config.yaml
num_hidden_layers: 12
hidden_size: 192
n_experts: 32
experts_per_token: 3
d_expert: 192
d_shared_expert: 192
hidden_act: "tanh_gelu"
moe_layers: [0, 1, 2, 3, 4, 5, 6, 7, 8, 9, 10, 11]
n_empty_slots: 8
router_score: "softmax"
normalize_top_k: true
routed_scale: 1.0
balance_loss: 0.000181
balance_bias: true
init_std_router: 0.00624
lr_router: 0.000496
num_attention_heads: 6
num_key_value_heads: 6
head_dim: 32
vocab_size: 8192
norm: "layernorm"
norm_place: "pre"
norm_eps: 1e-05
positions: "learned"
qk_norm: true
attn_scale: 0.177
tie_word_embeddings: false
parallel_block: true
init: "normal"
init_std_qkv: 0.0245
init_std_o: 0.005
init_std_up: 0.0245
init_std_down: 0.005
optimizer: "muon"
learning_rate: 0.0083
lr_mult_o: 3.0
beta1: 0.95
lr_head: 0.00624
max_grad_norm: 1.0
warmup_steps: 50
schedule: "wsd"
decay_fraction: 1.0
decay_shape: "linear"
final_lr_fraction: 0.0
batch_tokens: 32768
max_seq_len: 512
doc_mask: false
train_tokens: 296200000
max_steps: 9040
dataset: "wikipedia_en"
Below are experts of layer 9 (counted from 0) of a mixture-of-experts language model. Rows are named router (the router's row for the expert), down (a neuron's output weights, with its number) and show model dimensions 0-191. Each number is 128 + 32 x the weight over its row's rms, rounded and kept within 0 to 255. Numbers have three digits each.
After each expert's rows: "comes before" lists some tokens at least twice as common just after its tokens as in all text. This comes from a sample of Wikipedia text that the model never trained on. Tokens count by the router's weight.

# expert 28
router:129144064080144068155135161144125159121114116076196175123132163137125092127085140117102151105155163094081110112167150141117138132113121118089177129160147085067161104078174154113103119076111131160112140114133155082133111194113114161083077114143113199186150184102165117098083106178092105092120148128108075118139186130124098167212153158125157158110171127126145074099092141123168152140126086112141142079169144123141119132125106084116138104166145115120101153179123160131114119092109079074186139122129136143191106136121193191097092160174141153091130116155129064082194124091190128089
down0:074055124104142126146115185132128108128152090091092067099119065171143085142186087133128106154111090162167115128069087117163127131107170132122164142115162162140095097116133112119108056168159147128124094115190159147209107074084154108149125129108134118161073154163120059156138117164085174172063160169141090133052135136127097205098087133140106135076139131126136163102117159128132179144130076077140124081178131139145130107179080124129127169118173122111098127154116144144176142130136130113162120151179140173121177178089122175150134129127058122106117110123187146138158149090070119168
down1:139152142171104159148156147105095133131128124085140107051206130112090089149139060116106129108115170111105159151111119087179048175100153143092152116098163141144074115103133156110102127088155127197166131160082135137170101090132109128131141162129123132159108093177153116153175078097140119087140174058136086122067152086128090129154109091098107104102154135158131049182055155137136137157162062083138143168170094092132133137155163160161138086151221127094075107166154127111145154106121136111073101180137110139125112125151115187154181105134125113147166078126131131130197162148150115151
down2:115149169070164072137142119141150162203109142199084148050163110097114102137147174120160144166088139133129125119080136176135143096149061142163100137095157142122155109151102078194138088200165083127153139117153163192124152150109114132170153167107116119166117145105199086096088135080143148150133114129146125056156120141097094094076147150135136125131139111158130156155076069143123082089067139170115071107109166120139161173125120139114185133109145139144139117151103098139128140120161094091125175176177117114131119089143153119003149134139094110099136088094150067111144106133088131159
comes before: ",", " (", "\n", "i", "'s", " de"

# expert 27
router:152082178119164103132158173124119119108149123143092100118177121131080146121138138064112165147166140142113161118099097113142125129166157105101143154100109106162084119128121085131161104137177161093167171110120097099083065141168102109153132124072139123072087137156103138146191141082113103131190203142139141161224165106113127113143108147131130136154143157075123129129141119167028071165116099037195053136105087171153114113143151094100133121138157161147108151095147093167151136165126112099139180111068123158118040182124115108117073114182144147164118109152091152099159147136124158111
down19:127068133130097146110128161144170134166117172093139138097098076068135148118131153135129132145150145143097114118144122107146100115109177088100154161153181098202090153113211115124169126110032125166126147158133145141128124175184083183163135103140169091117061173105153108099180159108118178107113164133094167167126083134120146094173141124072113085161140077112106107140127120153096150180100108108120092172115061154161157071104110142131132120178156089092122111107108160041126103139080147126152077145145158111166064115188107105174144177116144102114116121165157197112120089115073160113
down20:232148110086155124100144096141153121126137151122183130112165076133202084106169152163133091102126096129138093156136109156128155141130197171125136104171126153135100144145101089110082087120125137064159171125141128111132202114129167093143108103092132088122158163077121114089105053099106141195159116168121156197133089068145106107111089169149152052199164101087164126130130146160096131133157161159121080176107133089077102169138142095134183088133163127129134134142114132101126127159139104181121126117115104058086109104094101181138117078132114083184131131184111134118141085141105108188
down21:175120135121127131131155135182088116088098074147145183134113098177136109147173111133128132213151188108138150128135074095135128136110190166154141207138186157110143188152137106088125102098131094071160153141098148155053116106171143066083099073157075107095156131105140052097148107097185127135133122109138111072124136147119107163064163083183177115149154142159132107069147178115131093154142067126131155149173092141108138118129096063112172089119104142127129116090136137197146171117133144111122167065131100109114152132108171138055092115163128150067113136155115144152135137114146092171
comes before: "20", "19", "1", "2", "0", "3"

# expert 22
router:181122141163167150087140116123145102144120174144142126121128117107139110123110136132149136129089087101132161098065172158095126165181183121099118139151109073162154178162181091118108125171092123110070093131136124189080079125177156101139142080184115136158092132060160159091147182093146136087083122092113167149172127136140105111122174108183105178141142143110066106149081119186105107092120082087110113090095165112149098083075127119116184114183129096140142145103143173125145131116102076145066097114218127151153152156160080202167132090143149149164107181105098133148069167098123110162
down0:146139121116146186182168152144118122116165108095132159165141104153128131161070164175125150078050099138135110101124076159137098137154118090106124108138115177125139153140087092164161150086119146132130164043120159074111109105202132142146164097164209138144114166156119150045139159140118105110167151130089103100127143077166143065129157099123154095116120149068129109110109155156158156163089204158161144119107106127148055143153117093145073136088077125140135154102117132169142119160172067150158109114109111128121082090161147086201107153128087140144073155149135082123066086187088123162
down1:124136148145164063115025128182138086159132101118119122164121104125121149105150134149134139143096050053134180122193146107166121118148100098123116161175125121095147160165088126159097142125107089152155127148125122164158077159137122146143096159143134220164137136160109126132103144159233143113090144130155164136162147094106152117167101062120048179137154106173133103100140085162127142140130150198163116124069127158081153081135069131095107114120111058107146154134146105120125120102143086124105195063118126113100133125148125117148154122109133209125076142066095115176083147139099131115
down2:185066066145145110092120075160152133146154119139152093185150100138084107147146185142129150113189138137103123106163129142106153101127130124112090156145111157116100166115116106117132130144120125108141092068135120147160103143090123130129180118097125117159108115142167133173141141162151198071112125144131170129053125122148146146096083177147118111080111025159169091151151137093141021155133146094161135146138150109137094108087099194099155137118131099185127157103197129118135130130142191109161138000124146097092140127141124082158135099167131121169119064109100218134125157109110107143
comes before: " |", "–", "0", ".", "5", "8"

# expert 26
router:176117100145165140148098117108117143076123127109125146162153128128140124112181113077137085138125119154086130086061154130152111099189079132161093135113122083149105143182207101136153110124103098145080083131123110097144084156097148127149119137148122130098160120168140105197082173099140152155109133061177122088184073151117081180086123151118120099186126093079115169149147142096114119167168111100176151146150161100140143173078038104140109179141156153165133113153181143056103141160179186120152136130135120130148063106145086109115103087083096164162049076141134149159147160104170167149
down11:095162123112128092141136102146107130112101048159134107094095127136159149114088154108207086119097160199108128136126145113116155120147150147128146136159127090170141150161139058153113127160056151154112106057100164134160174125082092135154122057185138147107100148157161168162133104150151120137115130113203152173161136090118141096214098108190178113128159160148126052141157119131138060105129116143127146095126104160141072119101116088061164136081097114113071095088130105180095103145125096160149121176094170120121128147131169181129123129147165139091059102071203141157121095115113153139
down12:202097130151075166177098120098154134186133098164173120176107138150164098100128127082087095091120147096110090157150064142106113068159123103100078123098106170061101113171133080084180147146127172139116094161165118132196104145163176160148136178113090115120115156106048086077076126161147111163144099118091087136107168113128136155119108131215113138080162150141110140161083176187173184131113127161112136149101090100072112117125205149154166100142096117141174139115164104182089086108105154117160098139123118110119115136160139101170146142140116083117142097134128109096180099105185125151
down13:135126125132176120126120137163177180138145186091144112121105136155151162148114094159140129152092098090129087154111184087133126109137163076156141126071081187114177119105116148119157100142116173134136083100118114165140087190095112115138080159147142149114094110121097095125122195198086089166114092100169117186048093136097185095097181164165135122142109182125178108126070175140110109050118110121176161078124138098118108147140179109143162127107107079122079146131168149132072107113142115125084173150129109152181168149108132166184112080054135094097088159092142175103163123087089132154
comes before: " ", " —", " \"", " +", " A", " −"

# expert 24
router:129129222139077119110157107086094107144112101115069074176096088107102175090117115104095091112054101099146159115153160142140074158116154086148171164132095134124073133160130152130133127161096182140112107162138100127111108151087139064166181166086218131105108161067177132108141126107132162136164165077125135112053114168161105158134113146109144087190133132141090110125121130157076114147125150161166137130131124162107099126092140105175126166113066175140137195112138109171173136162088125144161163112099082106120157159123109143189111077173079173084109135091110167127168156139181163136
down19:102136163167090136174169106151079150142104122137089126105124133104073095116069101164071177097117128162100126143102190119130062117165156232088128145127114140156172151112080144116110108132165150154124133129183189141099132101106157134148152184137078199077150075122122142158104096138180120137071150161147169161103159130175097189132180175137122095184103170144132133124140114088096152120082108160068131090171157098167085138153124098083107134134059098128142125134139126093125116107156076091131117123157125136124054090159171089105158148132114133076116195094131090148088158159111131084
down20:081141121149156155078187054161104113092103086085119123163165201112127134107145156135154094136142151163124144100143104153119082072085115137157076134058104091113138088121089173158120163143122066118106169122066150149096129094098124175144141033141105132111104163200140105121107159136136153082099147138119095167103123079181164143135149118148149109141173134048171127103148157166151096160147143157147128161119138114148178177129139138115132140108084107238135116131096175098147124121146108189072113146109145128138151171136074099103088152094125110110117134167197146099054132151151137116
down21:164133140108106088136182182103095072160142124152060143084107140125158169147061072121134106186184131113136163136143139157110141131064067139111082112115097160161114098187104129122144087111138169165150114108137062171151095133129124092105131141146148185147094163121082096113125082087104129111135151133146160168027133139165149198181139151090133176189195084097116107159117082136139127096097111132191116154127081107140171117108182113151119153136126145112071123126124130111090144102113157127128199130098167177050110179165160129133153080112108139128093162084133152107144099087125092141
comes before: "19", "20", "1", "18", "0", "2"

# expert 14
router:138079157110135205146114120114137101154141150135113135128122148112126095121154158097095107082105082171116116138159121128154118157123159135150102034127156162135107090192184158171117147129192103153094077077091141159166082112091107149148096105158088067115154064153068170140158109175117143153128141099178148161167085136109104112089107121133121153168125140090076166110113156097126144081147152105148126126112160091168143054118187105174108105101089150076161117154109100183134152071107179195165157171116176131089147055160109101096095188111076148118163178140128153157137090139118139107
down0:098168134136094129121142132064131102093114135160104130147164114088148156159139123118140193210101131106094117163142128148149142132109164145111128131174152129083099066121123081106068224088158151170158181098067135227088103123159093146136067125166102151056151143107142096113127144133070101101141183101075153168171150148144132180118167119095090117094169091117178141104084112106189134085086151122142144130087103138128110100102149150094147069100190163156148062117142144065159135085146151135078140093122118099147139135136092154139097109143105182153169175161130140131152156112102120100
down1:065093155055107139125141224067138137142126131081145158172119167143116174099125126147133099110103160140205151108146093138174082121058098104108131064217076136128148114146129162133207115175128168088126116162168128146117160096170188171073096153178105166139066114154136142121104141156153097117097144157101184146116121154144157102137140101083028186127098137122100116095107108174161153115171146073139107136178080150111123116114127148135076100112130125135128161075124172106104127146104118125144091130088080124153153106177142135120099125088079132130119103124147135121081166112159160152
down2:123135096136184070095115109139183122098159105138148116103083101117141137130085064158129133094175128119158122071099169137176103156112109136110095102127087097129082147159090021092133217177176183135145201125082165083161096090156142154166102125116112146163125127150159081201154127124142155077174125150122135100127125133131140125109184146116086137132142132094049114099140071149148138103125173133130088117177108147144097178115103140084128121099150095122121166143148158194126172087117200130106143165053095157129116147169113095099116109155064119170111123123142129133128171143084146178
comes before: ":", " |", "\n", "==\n", " |\n", "==\n\n"

# expert 7
router:134152164142102132127137115162165085158076160098139171103115097112109119109102139151167133170088151153173096138085162106097154107125057150103127160141130132095156088077104089107124082108119153121080130147127148170227071115126151148115096138093084092177152148139153108161074098129130149179080141152115147150117158140110146165127102152174163156096152164074073108111161112186047167086072064084154168095125122145135047111147130140101126118142105118142132105076184133140086133167157142179167119078116138188143089160179113112149180189174149107169128142109145137134146047116120143115
down0:149092124108108171156176117152088101201149118085110116159099131146149130151123128126134184172076104141102151134087137065078145103022131112099156129136126120134117115104157104176167075154094096135162118110143128068127122152122087118127119135140093126140126172125163106214158083169153094089191122148116134103133131106076084174152164151162131159135120139116078098141128151173113097108134144123110121170103071175151134120036122181120150159120124123133156120099185175198129099120163154141144157100190069175133083115109125139097067079151125158136095084138196101112056125176128162126
down1:182165101086101115123131174141109117121141088202083073132158126181114119112143116120110150137146109112181154161103122141123150065067131138063138137156173160084164145106194108132143088142123114089111189186109110098139107167110140152091088123127095109108060157168166127168107181112093115127090115073054160111126163170066134142177134128098154151091125080193132182136174123138152145120084118116120129116142192129121081140141100137154119070068138099140136145113107123109243175152094139141116183110099122090111134069104177111147093124106144112149157102155157097153104167134175115110
down2:148156125152112075156106114091176100112071063145105095104162128085090113136168115116150095181121150124083115118143123171151179111070077138109124171107079121129152124186062155205126167100119114115166134147138147119192140093162104119142133132077148117190183090126129171084067166125166140170156149069196110206160139158155122088126154168079156152134152079132143103145160154163162194147106166157082140135081107130100161110117165059103109130064099085079120126082085134124149145162125091075089151126128088140116095131131154100176131120147136130127111113158143179105135137095154081132
comes before: " the", ",", " he", " that", " it", " she"

# expert 13
router:106154148168095129104135154120154123180110111119112110149093156118159123115108152077126128127137156162172086116148128145204154112137082140172145151134097154139169107059101131147191111153128095186122116119098112132068110159136120139150114096155091137126176071138158114165083105107154061132173131116102087102133119071125123101178155109166133195077069116158142093146153132150033168141164170085169095132142164127182138083154114179149128127072174162147107113119156101020094055131188142143154105132162179141133157144103155131129141115126144188140163131192102104132083107061119117134
down0:124075144089108149108092107175131114130137170120151074132073164098158113159134158157160136112096139132119094043153164107151166109164121114137179185092149108125108097142130139150154164146122114131119133114127082145083201119137175126172132077153097121104145134099071156133193181137134094205173112109150133101041148102109114129155088154075151133104137126147119071154152100161120056125118125088090184061117094146064159077108132142107108092141059183135124121107110142115166109131083092170129118170166159131139127199167117117151179086158079109138175110119164152155162133193117126084
down1:157142147150126144134172131060079078140193089139131135083092134097107121108110108141174090115159151101119064128083143102147185098136118080169066135138184116087149103146132105167154094134142108121134173135115126111119153160113121148093100077152069097201191117110126115190098129196105085171133089119113129126135145176151155103166129131138192091077091120188097097156147122189180180101101125130099082067107174133109143128091145072118089114108125175123105138170099076185198160146157144111126167087104184147136117128184100155082096110088104135085161161157144142143152098134144132133
down2:100132100186084166189088127161099124150112141079097127086117145116088172170100154098189168170115091175073077090174143166106159133139163156133102107168099111132157078122098124127122183165108145149152123099065080080190110099185104160078103113138106139093049159136061162189099179168166164067166086133114062128151135129186129178119098125124106118131196151111113162079091111167097123156102162135139126155140088142137144116134076112135098093122090088152155150119146118134130146134062118136122137133136114125184136119069185116144123172083130120155144104109133138130133152127081187145
comes before: " the", " a", " his", " an", " her", " its"

# expert 9
router:131163097141159136123153099137150133181166076083148091132099137132180155146136087073134137155172137138158163077084118163100089067158160187128160120133102155128106146089158095089094100119118144090089173140179151161108177126145140156128152150087168133086135172148113095157145134097154125202097192046109182142058175093106145128093125146076130105093154125151123140138132131184123121180114107131094093167091064149092098162170109145118127123124129168164115114194168109120088112109128068085120099136135138128150116186159126092180072088106144103149150065102118129185108109066078136179
down11:101133170107083098163131134087132143134195130086115090169122133119114168144144141056116128131124114138143160152077156135114096086120107120075166109126140153095069127099183134146066106166126091154099173183113112112065130091112116087139143112097158124134120098099163084082064152171144153130171149121104103156177113086128110114161211023136157127117112185150135162121136133184036119171138161131104158148103162152160130150084127140157179100119139185080182124141099146141136138148107128103127072138127143161171124102151105091177154147155126149145090096093185095143081124079098209143
down12:166058123137124166123161114149114132110102130082110155163120199153167141191116111138136095143161115135116124115129126126099151141176205133124124113158137124121129156175164095159121127096121149198113147106110114169075171080148099104118107156111096153187080178143140049149194118154159090143141131131092125098062103117100109113147158132150181118070077180113169142054131071106109062115136094111126125193157133118113097112127122114108109190137118131088104132090159112096105151178102097142126128189132168109202089151111161074155135170155194074147099147084125127104090146153085075085
down13:186146183141108198111181113146166088132180133113098151119095108123213092157094169130073128084145178145152137150154078128128129118106169202151170176115146137114131091141137151101143081144138178139135101159095108148059139114167074205110097149154092074151122094166089116076161151107123093151145112093149163144093109106116111178097137097089064124171127105140149087148105193138144176179141111140126096102119116110132103152122160126122069105079143073080138140121129075119138118114159099149120142125097113058109195160160098107137099129133102080114163128179153172093083099166092129178
comes before: " ", " The", " \"", " S", " A", " P"

# expert 15
router:161080167153100085171106171086106111110145108121099138125170181166140153173121127120153152129117098156132152125160122125113070143119125086157075154152162120156090103159196094114121126160101143100086097084101210123117105150161165089102123138118118098117116146159043129170095150119128182103121102108151133099188080178115148096098116173109135119088154142058146152156077179117141147139202139107166123127104148169189132094112156153132135120172127122177145098099125114152168130084137108182131060138082112081145120082111154155101139186126096164079142151058112085134143064080168051119
down0:120087120116188150150104093177105182113120130134107079151172085103145096150135122104081170159118124124170167126128145113170125193114099159177136093125110151106119156158115121148125167154073125162134162128114085154102156172097148072122138162084111132208149148138153109157078181060125081115099125134131145115070125126104174156086076133183092112177074096188188093129117128111092103092097143122102071152197163206114143104167167122134158132124117115149118058112144134092112147107128085107135130196122155111059154109118108055150127122127122069149102113165098103140113143126167209153
down1:058139190081145164142106138107081141118102169136150181192109137107183169151139150149222156102132047143098066104110144070142097176119114155154148149134133110106118164149120153149171167144171109143127151149177158131107152081155166140146102114108075122120125075114090139093110097107095179169090071085134233101118115138086158143140071157109130127174090073096105101121087148076123127070150145140127128129117089105159158110103102142124105125112124163102168145153129169166127131156158175161106161090170082170084182147093145184102089117124101124072098147099114154148112116093135105128
down2:116178141129136148098141120112123114064118153164132097157105128153144133116076145145127119070121149129116169190108117062068136062148152058099145168076124140132086159116147161202167113157114106125124182114132155111131181122110140119106065186163114088128138058150103173105168076145127098083126134147171088085111083163161106131149112129086094195135125104146098106136157089167109116087130121128142141062133133151077135186159143097165132152088132158162130091111117184156134054097167093185144150084097062124130121183139193114177152128159145172140110101134132159073162162112133176104
comes before: ")", ")\n", ".", " ", "}", "′"

# expert 20
router:137146139138154087110108116183166108154119163126126113180158120201086113136150086118129159141146075071121129133131180148121191118096122132091135170107111156090152152183172121079101176180172098137057063073083114132139130068115139110154157108158094188135174082130130113121137135090180136126081091152128126100147175114074141114086125144133089110166085163088123092132127152176175132135124085167165154085115112187168150084107168104142150171147173106132156107144157132081158148112108160127119106135039122115167093125162102073111145116119140136132102137133066155160108178060184065095
down28:137124157139179193069129110176130128099144163135108180121099152150098076116188116166161146102146135092143147102148069068189193193142191104104128149141188113097081117129159114104063106153123110184086132117109112126127128145145200179111106186132098098116097138145122078081101075102146122163130089145128077132164129105178147094099144131168104106117135155131099088104155136133115120162129124088112142102106136174085112052137081171075144064132168146099124114158143147085163165162119143083118174109145052116115171121086126100094158146162106123126168091131224126132139129124121147163
down29:138163063146082140167146124132101126147182151132116123148143147132135142108132109162097073108181141122033140163168138203136132133207102158114144046113143180084125169105125172134131059180123087154079078121107116125115077139107141114065182125124152151191123116133138111188098137142085178107105155153120138117105080171100149134119157112095094096129124102084187129040117134148117093195129100102131113096162120122152107190160140124120164129065098153176143131162169080102105145122174118093069136116060117148147111159168172135146139129155166109140097098071091134118117121151142143152
down30:161164166149156094140108132170111201141136118151114068128119114104085093156127126118175079153214171168136091102090118077085115151095151106102132094119182149107140182130131143181166093180077102151096208159158141100064099132185145081166155088169103106157141081169099138123126120123095120115128216102101117076157152101158150075131170113133134118185157114147128105113137144151129144157147042167150145111176167119142144162149105110129120102121132125078102144121174126137149058115178136147096150110096133066151106103111092097118087168132143160097092052144126100128089071103129151128
comes before: " |", ",", ".", "–", " |\n", ";"

# expert 30
router:100148206100111095155072108155129160151122116170122087112117114093084113127141122182148125111147109125145160120103160156091143189092150181108119153120145146149115094096107171160104131137135115104078140172187133132184122090101108146168120102151084162196138089140084157179067148141144120091144102118105098133106120131139134125147107135087152177094139080139092120113135090090072090154060143168068108149070150144187108061131113178119123114172073104186145143114146035132149137151081166164157102128158147167117188110123121092065186107166120153178185107117152128098188176148131103143
down11:081133087089120115141123146130115130125123124120169058103156147116143105168083126132163154161138082101140093114128117088180152106139065106073124101151104127125101068180082144123206138092148145107142049121172124151138131109089059070112126173085142158150164129150109147092198114118131089167163081113139145156134085153167178108062167132197104038149204083191191141116171099130152141121153154155122188142146133142117151132162109091125114127119118153097139148121115181195117122097147139106079135141113141115115170133117192168110097124139132117119098117157134129057075152098145174152
down12:127118120099141091112087082141157116151095104151078135129159138203165139177121187145092171081118163087137119162128120095163112099108124089166118137136085133140081136137110158099142185129181120140132101099136077145101136102148072127102139082150105151126142196026198116155100114149136163148102099125115063150161214103107148128140133076122155154126099138086104080199098153116165173101095086135133164115128130084097144103115159143144082121118147130095179120122124086099148128164118174164108138105201201148131099043190137171105125141136130064175124145145103146154108164106107101169
down13:099127089094150159119109080150114150140069169142127171168119100122089128161146148122128055157095107189132134094107139126155186133133072101094125135156102187146140138113119121110113098141166088123178197153111091112109164159175130179135138142097141147116152078121150135172126127128168131118123121105123120161103110129099140154088118153071136112071183089084123161115166016149176104093107171121153184193091109140129067176092152150093130112111099071123110105111096181132117114129129084226113146153112149199141081163067158131130137125125105072160169190139100164136161096148102100133
comes before: " to", " in", " by", " the", " on", " as"

# expert 19
router:129167124122123177165167163163096132130131152166118145109119173099156113122170107175191146179089125198144132148134069109056041131127166127130117149088114183121083132163128155169111174127126121097046119139161135135190137113062080087096100136105174120165122134135085139149108063135128056128178094169112067108139156123143148157090159153107137151094113101092146122100166152143143161087110137163185153134146149115172122134134087083157094121114136112019173105070118158178083127107102118131177104118147127123104134099108092092103132132135123142163145126118098172110159174155085126058
down11:145100125117108180138139088176103145155152033075155093114102137099152118116057162162204097123139103120145153121127140137076139137152096150149130082092090061128123178110091117078130122158091069153121155179135131132114088131123126106130078075172097138164123105153128107137145191139170171127156158106135106215112084077192112091104128129112186128099124180141106135142103096103148091101167121164127116085098159151138205089157150189121150164169116108184114111175130141099109168140153089102102127080134154148150178135043140101079148154163146120160161159107150079106117131102138088152
down12:101108137112150102150103147101133096133127121124065096148117059129104124155146135113129118122139143067138147121119108131104148192097077124157091102126097132142112129112229142077104104133192142110126068135096141153124109117114060100219117126064101128124134121186172095183093140090099147117156134102126146080094136216133137128157168162119139109121148117159156152185135129115167121171096131145119111117183110121138174103093089145080110132139161085114053113161163101147112185096159073146151198168146142142094132151149147129138139139086104079206097132133167080084156199146168165069
down13:135120165148195124119108133151085111176140158104156104148172089148102100121117157119120164161034149120142095075098081146123125082062138129065173138147147119184174153111140044135105132154175136124103094104117088156090140133137141115114094167101101188104154086119099087166149126118181130151138117130161115127169128123070091111119123105119145144150141077139123114137112112085124061180114156122155142172162098162138094152141173118134158110128097121139111169105132155108156113203180220154171127133075159173159166117169063135119063133163072112163159130082131154089045138111085131129
comes before: " of", ",", ".", " and", " in", ".\n\n"

# expert 8
router:121152184152182134101136074101117140123109170107186084117154114119086118097079092117136159118136076151090109147117178090147138171111151174086094118101187114138134076049069160116175094120098172100088133130120134129097103108072156168150182176143125160099105132161080138165140123129160176090101173146204141162142174152108206162142102103112114078115087111070186175081122124118096092151153137118114094184117090171129141135141142153110132111088192115119126116154112092144148112182148138128075152154122106184144136088176124190149104152121101107158146123072144152111101125162083066103
down0:168120156122181155119153139087081166142155127168132115139076094164153167104195162116109107072092086157139120102138188132130121122141103091108128146118112124073103150103159138097107147144143114112152101132116146092160111160110124077165146089128086173097137164118130198153152111158138109174128113152117185110161118166084096147079204109128158103174112124044123121070199091106100221080134076177133088133035103161120127126114157112137116113109089170085145168132149149119137105131122129153060122086082108138141088133110093088174125162099117123171087159195117132161137157115096172181
down1:104146062146129096190098222135154154120140145139071167125145065108198089127083159135150102120133124113140139044133115129065142168099182136109107129120141119146115095197086130057160120133124146139129067102123145130136092118145115119132158142088141095073139160171154101124126063128143105146158184157189116160163105157150099130112106133158150154143114150149106106117106146126125110115158124157114111107109133116112118129140073126135086207100189167156055113121078131132135123061102107124096157084143192116134124086112167122195161151178120150151202089086174162137097105166155081079
down2:092157156082122168117114148104116154105187116153131130074154067180099109140123150154110126126098190107142151096087109163080100078143125157116153154116129122166121167132149142183154121101143080177144133176117094093101099155103132155072164158101111124064166140158149217112138083129120149185129160148159166160177133110168070091133176198117134127173121096132156093174126094137232152117167052142103120096120113116129172110100116052106148084168088148101062101144114165132147107145102088115112120149149160105144103122099149130115103134163111117100108107172099097173143107039093137132
comes before: "|", "-", "==", "===", "The", " The"

# expert 31
router:129149100059121116144168135115139160098137160151126181158084129184196064112104125150137106156096134190106149127162097098174125128101139156126159098119113167149085167191147146118120128170094117086081104149181148064135091077111084171100131188155175068159141165193118171117127088158074076150141130159108125157116118083142119068088133107123132174115114095117103150123104165132153138148141161126072138119154202119175076092126148119112061175074117125095145127104094135118097088087119135084116051129151140188168098189137129116101139132127142123141100099118175072121079160149160090155
down22:147135127111124163110091114127137105150139117205162197139147165142139139087172160164092147143068074147074147075115122131162125163152110198077143117109168117143099166050123184129171155130107099084100145136100186104076033137148123131163157078129143112165131138079111047132097100132124136112130144081093155103122141153117119174080149177112134119137104153094138145177097169130115178153146101157124120097105114154132065126151146078134070103102184118114166115111122137121105138169080146147081100094107202111117148157113141134158214127069108131117126128162182163148063176108113130133
down23:103169121133115106108134144133104162102162112109200102140113115155135169150179167089107103098129080155145126143164089116121084161160153071154141138133085153139105107136139171115130107150148123172118157145182119144087172103064127150114131123075145121156111155124159080127154145120080091103194081194113164124187132156094087119197158134173099118107166133122111114180114109115053116149129133114164203115088148143126201150052097094090155068165100103155112129130111080084133128085145105154099138154181056088093124142103127064124138097118088124118113125191170110167222116136130167102
down24:108086014154109061075184162095088163157148122173163188136062113164128201111168094123133154150132171151105115104143110175066140127123133138133152165156128191111080128150140122140125166165145108161147162174119131162181145119127076156058112151138095163101123158112114094086141123170113098131119100112154144144176199099108079107135094129092103107067081121090191122106143144126090104140137100086101119064110162155131110101104179124083126072140166106169129081109180161131138174139117168128098129167154126110152146154103103100171135078114070162140136144087136133133176132092111151133
comes before: " of", ",", " and", " in", " (", ".\n\n"